Experts of a small language model: width 512, a softmax router.
Below are experts of layer 2 (counted from 0) of a mixture-of-experts language model. Rows are named router (the router's row for the expert), gate (a neuron's input weights, with its number), up (a neuron's input weights, with its number), down (a neuron's output weights, with its number) and show model dimensions 192-255. Each number is 500 + 25 x the weight over its row's rms, rounded and kept within 0 to 999. Numbers have three digits each.
After each expert's rows: a language model's description of what the expert responds to. This comes from a sample of Wikipedia text that the model never trained on.

# expert 17
router:488486431516496489510518509480488481470466516563477493526472491454485511494509443510575543518492501503514520491497493485518506497468465434496465504531461492537467487534466493502491494493507454
gate0:558445533491505479473493518528506510482494460502530509499521517505513486513532535500509501497538486522508473551502499535483497499535494480512525492545453481478493530479504470502479493518502499
up0:506518525524501560509525535505513487501475493470510430503550497491516464476522511490538521514516509460527466474487474548517476473526533486482485523538440486495481463476496513487501527482491530
down0:515558524454473540511532503537514491500519485498534483477518530516513486469470558534495476472470494503472510496508529494535521524515523505475501450492540487511499516520506512516490518511518474
gate1:494516513489504494550528467524503539480550505510499474494452530523475511487512511513538506467561565518499459516522525493519480464497538455505533503525522445511510483504514523486503524550508505
up1:523560490465495492465461512544531514476493454520535466471481506518505491531479508521501462467528482511518482468523575490473529522526474528465476542523494543498463473469507507512523479481566555
down1:496510536498511542501515556478474535518459500491563518537506494538507551496487445494446488550494542507514494459498485505472527533507448500506520537514477526503485503490476497508527492480503521
gate2:480497475518492531473454500521533560507510482496508508478533452535522490483473515524486509480514485457491533516519493503448483465542476494511498504494490470509521466534582485476499519502470509
up2:487515554482524528504537507530485528488531467519532484466510497469475515485467486513470463474491521499489482462500510529473485456475456498497509494494518484463504534466495492522480499506483488
down2:513425476485495510521518498496488484480506514506525488518497485512443532458483524483497520506478485485477487510490523536521491517517536480506524526528458481526505468477486503483474472479477462
Description: Colons after field labels in location or career lists (State: Texas, Counties: Saline), plus mid-name pieces and table numbers.

# expert 42
router:507456478546496523529559511508506480483493489526510474514439496485511504515499472515512532503483517478503524487498486505527498483490478502512464482539549462551485477501439482526483510483511455
gate0:544520473471511513505576506475491529491492460521518474518535475476498487543502517506449530449495478498485535505518494525508520477545527531497492536514486483512511489495489508497498487499521495
up0:523482509457491536559522481535462555482484483457514491513490521495504527492482463520489444555470490511494545491474499474493489519512462503466490468501486484562481472487496540516492459540505480
down0:514506557445523507492491501504535496502554476484486534506514446511510467525489510480521523540519552532483491530519482475467532476544515488501467487473482537499526500534477515522488475521484497
gate1:511472478494570503483458488516498454493431550545470500532525526470466483511562483467503464487504500481505527500484488476516507499476509491514503494465501498509497494493486521470487489504452537
up1:497510487450538494492459503503481519481519517493491498496506522525487465496505495548539531531556512497468503490535504485540529512535519491496474523497510503502512491484464493485452531496544466
down1:496474510532508499474488480479507513485485517458444459538489499494478459469512550536522511518499517459480528541540524501522540487473520467505480488517524500480502488532472489482489471454508503
gate2:543511477485514455480491465491539497483498494482487476478484519549505488509515542490480500530516525492504498506533515508485502515494508511548505542477471466510478501483546519502496536500508489
up2:491505524540545528517468462508527509488496513516504492496500495470490538497483501518510523525538485507507482537521519494494507492498462495509477451435527476521523473488506511535509475495504489
down2:504487541502518483550472489459576487540509486502494503511511512532464474517525499530504481504488488519508474477488519514477488465504532493518470473470520508520530510459530491507483486510497523
Description: Word-internal pieces and suffixes completing verbs and nouns after a prefix fragment, such as w-ish, susp-ect, ca-ution, link-ed.

# expert 0
router:473483473485565505498515532543485476490466457493520468520469492490464481544498500476486499520468546485551456481500542508503535476481444451535485484509464472515481490487477497517452530484484502
gate0:512503503524493524460451471493508513481520511517449524470492489512477501446464438484492515524446515453507532461501484472482476443505491515512529488505527457494462540580438449510494499513498485
up0:509493509495489531507489528490516477443488495490564465495505482510509546483529506511460504530534485488522486519476511505487527470487499501500504480497555525508470499487498533472526521544517552
down0:491500514510526442502499503510461495517512499544462507535493536522502479504495522521498458496512506487527562513476496478512491529534470504454473519510487521517506505493506509508477496496530567
gate1:480539487539477521498499518492469470510522478459500479478529516535543537481515490460502482538513504518513459497536501507486505486543490462463500465494481542517531485529490491482503541480484492
up1:532538513502511506475543572450520499490519501449484501534427523527469508518515516498486532477495510481522460527519499525508517525532514521484502518487476522513539498503506526501463502525498516
down1:501496483480482550536487510530506498501532539503459487500511484512485528487487477470451493493510473513479527495506534433512511522473529500486513527494477490478479478507484483504499485452501525
gate2:498532522496515516536514525526545473426469474496484521460491527499512527519517523470474477532505502499512512500527533507519531494501533476484532557489517526488512508515488524500519532496492505
up2:492488476505494539493538531516470501487561518534525475459475490496520466437503491515538527465469538528479464483451531496505475498484475480500497461545542462507506513498499509503470517503516500
down2:468490529482487488505535521493494507506490510465550480527477544494534491553507447523472498522498489511484486494509474489535554520483478521559487503495485477535481528470450483478479535508508514
Description: Nouns and quotes naming media works in entertainment articles and lists, such as series, season, song, album, film, Nominated.

# expert 48
router:490496500475522478505543543518503463495488498529498476514458514468506489531494485475528535533475515479497504475513513501529528492419471441506462488506509492509470432538448522521476465478479507
gate0:468490504500535550519474480486485503461479524526505523476473464466502493507468530532523444483473487512481530538478490514524506488460518502495540535432548497481524495524475496525495487502486493
up0:468537527507473520497497508506545522543509494478430487477502448530511478501549508467485541519477503474541491483513516478513483478535496480514524477515490488498521519471472515469506518500502514
down0:494572500475549530504445480543508512449514475494494496491495468416544491476477479527503517496481485496498515482525488491504531462516524499493511509434465530485487499494552508492453471478509494
gate1:485492489475507521517464471518503467502492474504478542519482464498507479489498493524511493454501516486520496515496565478516499537541478518488540512512442486542536497501519507486498515504493478
up1:515518461474474448495511507487499522495514506528491490517514503490509512529503525465454481454485477485431460483493505467489518524425461498493514509477536495532458506497502513488481448483468500
down1:529485487477520490544533530515529489498513523523511473481520522471512476457518491531513448499471526525486502513527463510510502500470487424502517501477520500466447502486446538481470488505506519
gate2:495477509495542529505512539499503510495497524495518518487487508478472483533530510495478506533502525435500450498483454536518500503584514512469494522503509488478490519469502487515482506501493464
up2:519541526527458508516510473481502482478507513533461487508527477461485484542474504501480528492532495527474508465489476473491466516506504493487464517489506504516476457521537489489505474504515511
down2:470523521496453538526496525466502481508452522490547488487481538516506446498513458512515524515516535502471496509493504520543494483484473480484492505514472490502492488542505461441510519482495479
Description: Line breaks, punctuation and field labels in infoboxes and taxoboxes, such as District, Coordinates, Species, Preceded by, Born.

# expert 13
router:499482469535487515528522505500503499502505475522464472524494527514495481523475473486532536507477520467497479480492541515524556437472475494493460479547520451510475503507501503514507504494459507
gate0:473508520455490538522497524505454495512539460495486486479490523514471508462482528490476497496526503488503469529472468548535499470523543457521495479467506502507494489457539505485479521508502511
up0:537469498507482496469523542492502509517485490508492489508510495494481480504525507445485450495502494479471489526470496494502506485508515540511516481512469483523569534491482527480533533506536504
down0:539530529505532499472498487508509486537461518493502477509463494506533482509514478497508527508464495482468500472467501471499509509498540525525454481525511447480503492492490503493501514512460533
gate1:487514542476514481508472513480490497512510497489473508536480484523489535479499520535472531526476495490482487521528520490544459506505498495502477505565489493530515492451506468497536490481523495
up1:477501432521522498482480477534519509490503530463508499443486510503481517509504529493487500508494480455519485513474470484477505522462499523505507525523528518478540561510480515528509548527460524
down1:534519491511530484541490469467509496486521533510489480477453476479499458487475502489539519524496498510526493470527491527512477449523505464492493520468456513453511469501460475500510481474480522
gate2:510457476521489540527482493481490482512532475532474509506549478463540518521549525465465522506504496496470501499502528499532499414490493490500479512525495502488514498521487535477495471504521468
up2:482558465453541504517503509499497513573498510488485524493463488501538498510451500498516534472492572488503507510504467468507475473470456512538472539528519544517463526508500479519557481540547472
down2:491524450492470492456512522521476552466479487527499470521484510537504505566458457500534489532490494524466500539486428513490514490456475488520535471563502516475510479480537541486505515532534497
Description: Nouns and capital letters in technical, engineering, military and legal text, such as system, ship, Brigade, aircraft, PS, UK.

# expert 9
router:537458461537525518497519514484510468465484489529511488533472496493496497507524483455521502490479513480524520454506505503510549477488458490513488503507507479519522472520483515539460520502502506
gate0:453517497472535514492496486469449503501494511503478463507500491513492529526512544470472514483484504482521500520497495490538502456512456474517512516486505510477514519567512517525480474512474501
up0:505508446493464490506480469530483480479512520502535537481486551516520512453536452503565546457500483508498533520545519463456486508460522470476517545498514510520525463519442496489507485539531483
down0:535516505486492490468479457493542490484472525525520498491478524461523472531553499494511521504535505494468487468530445516446517489497493506484513456508485512471499538460534490513508508454484497
gate1:497496508421493486536509515488484529517517520480546493485486511486491492511542504482548521480477513491490480518516521520513527497503517490517519521509525509516491542495493505468489523521548536
up1:522473490525484503515512485464487481473536527512521498484502468495473488529492554488532527507482479531501483472444440563535495488512519508506471506496550470506517489511505482504508510507463462
down1:516478488483509476533492508463540549498515544507498497512503471501514538487481507485506574453445490555511458530475536573517495562507463502483539496491546496543516483485463462492506490507542482
gate2:511475489537485479493537473514485519472469470503484515509485475460528484482524514475492509493502488498498524499479484518479506522535546500489537511514472504494541493506476525493489506493524499
up2:531556483531464501462484506485505509488535490461471478497528501507482461530491546496507491431533479519488538489463491504494481479522525504500522483526500478483483514475520486455535519501483503
down2:499550467518521558463543464508524496497531449497499534473494476500461466457547516505513519443479523484507550501482498482503500473449510518493513502452475480481508462510529509472525569457498511
Description: Function words after past participles or verbs, mainly agentive by, plus a, with, possessive 's, as in appealed by, marred by.

# expert 19
router:529498445521473463493505544480505492462467459532481505528489509463445467501484475498542501502494553475489483481489512518528536492497486508522502525530468491514489506484476524520469509491496503
gate0:455505493538507519514553521506505490523513481497425543468515498494524503453488490483516508501478538484461465461473504530537499520478541473508501490499463466492548512520499492509492515539523515
up0:483524485446485550481480481541481494487476563519480470570538508466466528514495517495441526531543442518552452533491540501486486519508485533518472503513512545514511473537503475486503447473523513
down0:432485499480440489511535535514525497463464509533491510500503496553488524469469484531489475528473523483498495486541421500521512566533548489516476506501547473510495547542469492541509509548498483
gate1:465527488491510447504514522470509494487488509497503516493474473515511523509527538476481523502499501480533500490494501529467470496510476483527544473497511515531509490471483487464489481488526513
up1:502516498520543497472522503484496488510486540502492520495492532546462469508467478488524489545492501468522505496461486537474506497494462482514474490503552498516543531453512475491519468477490483
down1:486535488509477527526511539525541557499459454534472496500531467509523495462510525523496547505495516523508487475511493523521504506532552455489554512518477534461508533450474510468460473472504516
gate2:506490506491482451503476477520450494521474493521443494502488465518472548493494556526478498482451451561506480520490486495494501487502502481485456551464475497497501540488494498502467515535487566
up2:504546479469491485490535463513518513488487535463515526513502529507511492535508456439465502489507476484511518476474529474524435495507474515496512468483492502512496488496481512493466480509528501
down2:500470514492512482527452473477515485535486520468471509489507486522486464525515483515500521499502516479485536507525516491450478520494505500502432529494490486503479503467537508508495531467419504
Description: Cells and separators in motorsport, tennis and election tables, such as team names, pipes, dashes and blank cells; "Front Row Motorsports", "defeated".

# expert 12
router:460507455516477509510521508473531508514463475522514493544510491530471475533507485489525509480453503500515440473461551496499528504478481495508489491481480476519484498518486516503504477473476514
gate0:523458493526480536513523492525467503481485517461546499476470457448468492482501505507467567497500499470514504523493461486470502499486543480504490488529483478499491491455497487449536467513521488
up0:478510487478485510498474506491555507480524508518506519513506484484475474516473457473541494555472487500484518509507497526512485494475502512546465529497476476507468504527520518563541496503521480
down0:488475459478520458525512501550489482510530489533489508484529492474479489491519495543525474529501542462518475510497476514500509501490486481482499511553524505497499490504488494556489499502480478
gate1:540489534509496491503460548517540457497488534509437552520492466499488521508500537513478541484518468463537536496475489534500505499466475505505521523532513515467492509513501524485499500505503503
up1:495572507487462500526512563484477528504521532467525471530439485487480530520514511473484498516448507480421519507489531509463507497530477484482510465503491495493511499472467558469498499524522500
down1:477521530553490527485520472540524538482517472532508493495508465479486530531506543460517490469497521480488498478472510506521520504525550520456516481505486496490500511482518492509508492489492527
gate2:510498542488501466519514461530525502504451535536467503488486497481497485495506509491495489491530495493505470470527498532496527506476506506520487483490480522537498500501510483549514511520509502
up2:515516509493526503525418537518456515465523469482514468482558528506504550448480497549508514487486490482507559493482497498511461497510525489481485488528505501466496487482476498508504504506505528
down2:502470509504520488499474502501491475499505503526459526507501475547483493511510503528472496525485519510479558438476495509500458477518505508531533501475518522511495512545530485491512505508488481
Description: Education and local-institution words such as University, College, School, students, graduated, plus census population and college sports terms.

# expert 5
router:469513445538494457499520561474471480484449448502489483544474461478489458485510445460509540496487538481498504499506552519498508466480465489469502533525478496502514484481469520492465542488484489
gate0:469483485547473549485468486546530485513494457549487463508519515491512492491508439495549512449477505487457525508490526503481510477521466508522499479475510492486475503473518494524452487494497532
up0:498497489475556510499512504478461470484475507475507537496470498475473482551535467444495524483488509491524466496496452505479522466472518487482524510488475494531526478486517506520511489511515462
down0:528489511503466541464494520517502468460512502470518520505472476556498524535525438468476502493490464470492501499509496501477482566492493451514503521511480470522487477492512493526478521506520526
gate1:473506489511538528509483483531507531486476500516510557535480467481548543516486488505484534479469491505505451533527489494527525458533495486524512502506535537495513530487510540480506496487490539
up1:466527486487471494527500459479488489502516520507500546505492536517509479529490479481514491497485497499461476455489539499546457529520503492512511503521534476495510512481471540497456537506455523
down1:493466521542468494508505467504479551481529477491488484456463440485514500493492502486529473464501515478494477498490451514487458491560484492469510493506479488506494507469501497476504480489455487
gate2:502526485516500538492516496483507446440487483460498507495519497488496527525501505517494438498474520507500502469525489471508499495477484474561522519484528500493518539503493460507530521527491481
up2:506503517464472506471503542476510463495502530465533494538518507482488509485517525509484480525483510484479489501522478485498487471488525469490519493515564512509502526502464506509510470517507532
down2:483502530505516481526495475464481499481489550458505463521521512540519517501486542473509473521514489510514497542465523477472542445533470520518515488492529479509518472475499508493535500529448539
Description: Word pieces and punctuation inside sports results and statistics tables, such as racing schedules, venue names and scores: Ste-ge-man, round, semicolons in race lists.

# expert 18
router:499481449536496508517516514471492452499498476526463488531499494456503497532544446437503532535477508491513502462503506518537521447461494497488455462531508468523464490555454468529514501474473496
gate0:465515478527526444491490522534500518529474481514436502503511493511518506515519541490482475509515522523511495524498488478508544553524526496554518499469547516496539528469483526498483440473499504
up0:534512533471479451484500464496481510490511501482540522444491482526460479499445488505496496468566480476509466467466543519493525531519482456497465448481483497479487470538531513506451570523519526
down0:512508534527503491516537518491478503493507491469511523512490487530501450514461491543463496509487519475563541489437524519500530513527474506466494528531491519450495511576477524495487519483447519
gate1:507446488522503583510491535471516462490486581516465507505510515501489503526482516545492433526487473549505502470462530514502499501489543464515494512482496490492494524503516483460532538527500528
up1:496514505463493484518484525517518487490491522474509512499461501506531489462475560507502454532490540509532500531485512489499513536488498506489560557517460508456515503506485492521461488502509531
down1:509511463494511493496498503515502506444512495526447500575516506503508543489475496459477489510476559490517519500533519495497515504484508507510462464485478489503547496533490474530501490485536487
gate2:535514465500486501484520471520481543501488477499524485487456507505504477510504484536474484493539467522528494457544503509487522549486521500492537492463514501500487516480514518545527518501492529
up2:464462500492529511482462538491496462521483488481478510548539506516494469492530473511465474488519531534455516507488501507540476587493506489477486495506476538522518480514488446513481539482479471
down2:527492492498477474569463524531488538485502470514498541496470485511508570487519488538471522473477516551478487542503493506414469501541478484510472493474456484502519533547518461545485536485464541
Description: Naval and military vocabulary in shipwreck lists and army history, such as ship, voyage, crew, Regiment, loss of all hands, wrecked.

# expert 35
router:467467483508516507542512537494500493478495472506537452465472500495540491511490460480516512527505507520536495486505488487507530467483491495513486551483481471525483517513487483515512513470501474
gate1:484507479458526490460474507474522475437482514466490493499524480497457488501491474525470500486488519485509496513491536511503503518532515517473418467506533524464535517479540517474515516517534514
up1:513455516520497489472496508537499507521432509477489471489487533499509514521523509499517493496528475459497498522535477555523548496477478501519501525526505516504484502483512455519538478523475545
down1:514532468510488463539521529527496501453461491566480496544478483516509460444497483492533488485510540509455455516508512491448534490560500515486485489475546488508510534494486478474540504538472530
gate2:519512570475487555522501520501505503503500552454483517544530510446484543504495514498481514549483498478499534487508499515456530525539501508475511571506483513522496522529513516484498524485487532
up2:513553527497515520455546480520489452428502489534487503504494481461495488524529520520507520475496487497508503488479541494523491523493537471497499492506518527497519495501453549534466489500508452
down2:533488516533538488478552517469465518486484495524483519500463530482494511509492511516536501498537502533514469479491566481504537476499495452510504574480492507465535503521487499544559513514514525
gate3:479490498463487532511491461490502502527533505461519498439487499486506515522566497543476507495455518477523511479524451507527504500453485500515536456518515531488508474476519488488490460485530481
up3:523503499477554464485467455508486501518522499542482523486509488555509504470485488517534503417491470497462472450500462510477507507436496504526480487535481483512449478577503509460511471487492490
down3:533501506463518532527542521526492475556445535490495478485533498475477463506486488514488515501521516481464470545466517484509501530492495473530522508482548525502552452481491528478503476542466497
Description: Romance-language particles and the first pieces of Latin species names in taxonomic lists: de la Cruz, cr-amptoni, cal-ifornicus, El.

# expert 58
router:512484413529485481486535573507492501489445492526463446519469478464516451504538497492498525504476538523507479500502518494503520494485510473481494496538465486494498457499459513525473511463488513
gate0:478494476513476513534480513532513509504491505465472475460470471499487534495508475504495507461536496510505458511509493469490493456489473454477523498568527480477486529489507507502479482475496515
up0:517481476505509487507504484487520520475495504473530525521502499528492491490475507493505473472534502447517473514473539500460538488525507515499477491492532496501508475527522500458454527515520475
down0:484542517511523472483499461466494479475503433512489510545504440449519505535468479489506505501521468531479499493482520490497496497505490494470549500482514502498493509464511522480482530483520533
gate1:505439507558509465521490482475507453532467522511511499484499491499490518518520525510502502502489497545497538489496462511509537501520533471514491487510492464495454494533513486498515521476512465
up1:493525484482502495523506499524488528494504464498525495471503482491493481480498447449541535522539505462528508514475524495486439514470512539474483480479486489471519491515505488481489487498544518
down1:479484447509480510555474487505503502507496487497487491460491522451542510516445503484526520498453511485497445499533480511515511473518493504462484505465509465490461477499501527483537493471511498
gate2:474517508503523526509510519509508516489445503489492513453489498456513519484494481521499461502453516496501539505481544466489504513471541487458485485505524502491510492481494499520510460490485485
up2:506457497480452490494493452482529465500499490510501492467531519543452503513509553558493486477528531503507477507512507490519486472476472515516477504503499484489496520497547504443482534522528487
down2:539526498481478487476529525458494502557531506532472490496522523492466554495494485475483527522512509472484563483542462476504508488502526512539514504512472489492536519536503509491556484459474472
Description: Line breaks and pipes ending or starting rows in tables, especially election results with votes and turnout, plus years in lists.

# expert 63
router:482487483514512480509521510478505463469448456548470467485504488480480470531492474464548475501451523486492469492497524492512552504494458469521469504532468495534487492490493498523455496467491484
gate1:458499496444532498480497529548516528477489466479504499500488506492474502497479500530505466469486501496483508548488534485516515499470490528429491507546463459505508451492531513506517515467530530
up1:512509453496479539536518470515515502498487571533558496471507482508534457481494507483507516469524508488534520506513497506484492517501498508528517473525573538488492501486492498516490522500498442
down1:488478495499517480492529470523514483503477487486500534501464514508482502538499525477536539514495500504498462524568508538516501467491475520505474482473519493525497488477498499508476501517465504
gate2:481539486519500516516483507489498498502489510535505487454505485506486475486487495491460487516481536526482476499465479465476533466453510480465506499475490561489497479535486497519540481474475522
up2:511472500500495482491502491491522507487525488486489451487473497502469533491527453478537478573511476472530541503532439501515487506567552485488440553521507484557498505506513526471555501502490474
down2:526479507515491526527467466528513484469516540497496508524488492470502540518500469453444507508484501500471483472489452444543492497480508472451502505532485509481494481510509516477499495484494503
gate3:445499540492517508470489521505471462476501529541492491518528516459480537494530510462507494511452541528499494500490521464533489493531524487534511502544481579549499541504471464508465485534510534
up3:534459489529509497507489498467472487537532491443483484495465472483544468542497512523525508481506491519500501558510484515525505473537522515482510523506541522479544525498491512468484458504519496
down3:522479533506469447514451493473529490504503509468481481519526465477523517526460492492458525514457493532497517470529526471552490494519448514487471506473546497505481502533465474498497478488489470
Description: The word of in titles and name phrases, like Coat of arms, Duke of, Session of, plus the after verbs and prepositions.

# expert 43
router:445503496478502517509496534511478472511481489480494477539466509488489470564504511488512521488481527445539433510507516498503518458484478487511479464533481492509493492471469515475477490492476476
gate0:473478461538534502495511516477489519555502527526477495497531487553500557501494514535498536511483452500507459516455535501490474494559506477544527488499540542518518478492485502495511478513467506
up0:499519486497513476501488480490517485531533509489496502528497494482450550481489491477521485478483501484488512520458486488499481493500451505525504499473488494474479462514508477490454479489486497
down0:464490529472541509528450537522528489460523483477515504492499468462506461508449515461526481487485498512557490508505480541507545510522470479489501470517495476487527523509541496561518528542539477
gate1:533479486533526494495508484520462473463462514515464493485487492494506495523445467518497520485488494565452523489508489450503520504472536483518522510552496515503507507524522500501537512520538513
up1:508464479511496517484470505501502499502510480479502510498552501496493481547490473533490466493481489447542540512508482508486497498515484489503495466511479481517467470459528478494466489541492499
down1:452500500542509503510488524514508471543552520498498488506463535528537497497517558486518486489534448485494474521533522504494514484472502482452451478485491467472484468528514480531470526461495516
gate2:483506469533508526498530494441535508482511451492500498519492441553509506507511488513555513495523500462462513501484510551473486522552489493497491532483481482513481481501502475489535525492499522
up2:500500498501490484523535513504464447502506540498500516491490491463488504525468462488495490491507547539496469527484487510492518502458468498520493507482487482494493530514487540504560495549498538
down2:487523500533496496512489459484488471504527505488524515459520519484528489505482522515460542518461449532483483537493491538487481507536475483478481483505474539492502514509508501522525480484491487
Description: Word pieces inside music, film and arts words, such as opera-tic, cell-o, drums, plus award terms like Actor and Nominated.

# expert 14
router:488485495496503517501505538492556470482483480488491528502497491496484490505500468478503502511471500508495517468473521470494550506496503470498483510531474498502510456539495501541492520453492458
gate0:495495538447518501534498500465498533495510504512541495528501482531472490532473519468526526469520522458502506512489538480471462466494473552502520514484549484447506541464496531454435465516485516
up0:523518486497541543458488502485492529462490517510524478475473480505464497544500547482476514508578573484507516487486484485499469479477433535490530464470499484477499513501515498527493547505491534
down0:513494481510512504465564484484473537542479476505546454497516507515489526420448488517481487468558559438485478537486522522503490477504429549488516492551518480495525535495491499497465561521475517
gate1:516493492520512542499531504487505528479494518506503468531473474471542527558503485516492498488505498502500480532532490506489485455520473498536501540482511512531507474500471490493534525458529494
up1:483472505492553529517476453528538472471476455497480513524515509514509484530474520502489479490467506523516462489519500497493495479481507489493491498488515476488528528509529459491467495492506483
down1:512543547535461484467484511522492480485486473473495484513445502515465551502529497462552515487469501518513516477530502477482524498493552478482475515513486479526495506515474528521533529509510523
gate2:551495508479557452476482474508482501458484492489499459482501520464473477468471487497475469492513519469508452526476470492522477509482491512501460490518494505498464501507520494471542486497530538
up2:497515524486519503499509517464500477502514478500543483526497470512491482503490540481485503484514530467515465501507486469480493482541447476484477493523500504519488539467504565528520480489477551
down2:505482530500504507456528548482533502476452518524517508476524501526467497475508525547491517559503474481471498457527510518520543517514478526453497489499519493519481523498493515508529498505508520
Description: Commas between a place and its region or country (Kerala, India), compass words such as north and west, and Indian name pieces.

# expert 11
router:487480466503515530544507530481513464507477479521499463534457478479499496502526495492510512505488568500535486489516529484517536488465489449508469515484496471501467485524482489523473537498473473
gate1:495516496456515522485498512448528485463490474461480525522504494509417458499476523517523492528526505525481511509507529458463473508462460476563529516485420491485481476497504462486511486468497488
up1:444457504457499504482514473519497480494504469517527480515499480541528481514564489516500539473516494505517509513530533523571504513503486534488497554522525531508455492497487494520473498513469483
down1:474490519485505491468490507494511521495522461478523541554517506516494517509492509580462507491526510470481475488479510484499513536502491489467542476505497533538474472516592480526509518507528522
gate2:507494489536483509521494523506486481491509483490505497433496487458452491511468492510487472462470567498522493560501483492538505469463530475505529513491536502523486432544527518516514523500505515
up2:451503535534521516499473494495518521504542483509506495543449462546512501437568500479526518495497439518522508492500516523458494518511470528461503487506529525489514534481451450506483518488474546
down2:499480510496451504495567499481466513509519511489479518467490501525473504536479513527475492460489483530496506480469491474511521492455478499497548527463515457493468471527495512519544505495529484
gate3:473520494512487482507488476538506511543510485465485472545468488514479501490473531527490472462502545528478497500505536504518527494492522453519513465511468543471543494478475504497495467517510499
up3:466488508471505521514463515476501467514497440491516488499446521461488505441493476573530453526485545500506475526517472483518493465483494513534495535497492488505486467554487517492489487515550483
down3:497462498462513505512506534483514483444514489536441508501487506550516550472520509486532463519519479505516474495498503494456504515530518481494525480514518567490496497471533479477493501542505472
Description: Commas after a name or clause, especially in list entries (Rod McKuen, 81), plus colons, dashes and table pipes.

# expert 1
router:516453487523529518513512511475513464472486498539496493512440446488489499512531450473517522512468501484502486466489536515550527463455493469478462509501493448521463526493493491522493547470492481
gate0:471533462479480498509491532486545518497536451439505473496474495522517521523516533480531446525484484498524559499509510504504501539493479471470488480460494510534503486484523474490508506450456506
up0:472480525511469528454534502515521508500490500486508497501487487460494463412478522507515500456534499507489497494451491517494499503514500505467497511546521538470517492483556509511500526497494501
down0:524473488503512526528475511506476492528480500488485495498536499505498476503550504520549542479518465482531468503484510455566535534503495506513495476525517557496497513520483514519462497490500481
gate1:510509469471483483495475473495556525461464519525496491517544463521520473554533498482503480483474468527469530458485491518518543483494514493480527534456518490530522493504476493509489493496489520
up1:489498539527477507501533519462457483514491536514520456477496475470513476474494522481490491554480518518480501502476505494483525507551487540543513487533482503509491437486544498511495523492459526
down1:459553503520477503532543522552519542501540535523510516450498476485529526517494466502562483533462484489474488542514478515521501503517480507469518544489493444490510522452457487518478535536449525
gate2:528508461499459505520488496507548488499486489490506519508520499475520461505509537532564491517545503473501523490508506474465468509511500526509485477519503518480443520488509509512528536454521493
up2:486460485523468455483509464521495532479482524487504517523475523491477484487510502532539526485511519485472519515497546447458458527489535507508452529472503518512505473504507495507494478501508498
down2:503455510502520475512514474512512513529510530500521480484503547491532491522510533539487508450487521501460462522533510472498509527467538509538498446555472517516490523535494543487530521506478454
Description: Prepositions like in, on, during, after that follow a complete noun phrase or name, plus closing parentheses; "Twenty in September", "Stapleton on".

# expert 2
router:512503435513481483495511519440473486486459478505470499547493497494485452548510486495502494495463521495504456500469504496515532483497472479522485545518483482542526509486461513508460522490491486
gate1:543506511515473512508509512506483486498516482507476475499537479480541539519470508476475467537504510505487499509458492501489474458520485519539481539522475508486535500546491506498448481508500463
up1:495434519468508529509480503477472460531484528480511545452519532490474492480487438537550503489449474520520524509490518535493551469497526512494425503481465468494438550508538484465494482472491531
down1:523451491504502489521481491506474523467479529550522484467500516472447552448531530491514537492512506487505500516513484454485516486490534523486505486537512499518492470529525503522505471463493464
gate2:493484499518477521517460461555508510508535502502525502484552496486505511526463551522475473475510509521509469472533515501453481505477502479499466481486459503494448499509474496449497478497530524
up2:486539473514503510465531510482461516478493510505462465503504533501510508494514486541516501510451510535454515513481491492518515549478485524490500481490466495514507460445519496503507505508456488
down2:509508503457477477498503494492502522498474521490508509524489535489483496492477463526439536504514481517532536569532487526521463514505550512494465508521519488547475493532482512473497516471521482
gate3:479550515505550487510510542495499473505489502460512480488480435515490528526504477469504526511510527513484496496527500472475487503547470478488488479524509484480499493499479495508508500501516487
up3:484459516486539518468506504501512490505502542504537480513527482534466483484490484489509558508483473497478492512446524519513524480470496487485524512534488502496551480512524523514458503492492557
down3:516501519517523505511469505511528452518520537490466504510481511560468538496495477512539546466538510561510485488491513489511535486542506496497455538534552517468536500540543502529513453516497513
Description: Country, team, university and event words in sports results and rosters, such as Championships, USA, ARG, Rangers, events.

# expert 45
router:520484481490510508550493542521507499487482470500485480533504483490472513523519465484500466487437532502542435457506513497521543475499464486501494475523496470527484466524510501503475512487490514
gate0:523481523519490557487480496467414497490560499532460503531509521482507499507514500452520539506490487499491521484485457506547531499504511483513508481545521473502500559489497465467490533524530512
up0:497514511550513475457519524528532486535514472499462470483490532488482484526523459493501523529481474460523540531490504489497507502457547517516502482500483492550502495544485523491495457510496528
down0:458497457521511501493509532465495488514534532497498520543503527447479453483496551486478516488508493472526491537534499489496489537498518494528544513527506503461478480519498493503515499515472467
gate1:501513537537486495509528483532515528511502530471546512532506525522542494493506518496487475471473512507489525502539520497518485495468494505537497491488478533525497509500479540486514499495528477
up1:487514486515464504548507470511501518523447489512496504514518510475504501531499475508490536523493475498494494490487530512490517484510538498508491517490550516540524483521504561503516489490505508
down1:485498464487503488517528533483486496457535457569526513512496506506498505519542505538508533494503511551527485505505534457526508498454501502542544511528482523470483501528489527543511470462506547
gate2:542480470494543452530506516502463501474459496539475514483502460496461473526487514457497490496528533542519498504492503491517516468483541483490492500451469510481489500472524499531492526485501496
up2:543514494485490530528523421515451490498505522570488536487540493465497496541522456471499498487446483528484504487531483504528484465519513504503475543526508486489520495529523447515517496510494486
down2:532472497522486506501530505569538477496498553525517487537546510527496508488515517529495514522496519515531526459511522469530521513482512509550482491475515519512502542472442487450525530514438491
Description: Word pieces completing personal surnames and place names, such as Bon-d, Brook-ly-n, -ford, -ington, Brown, Wilson.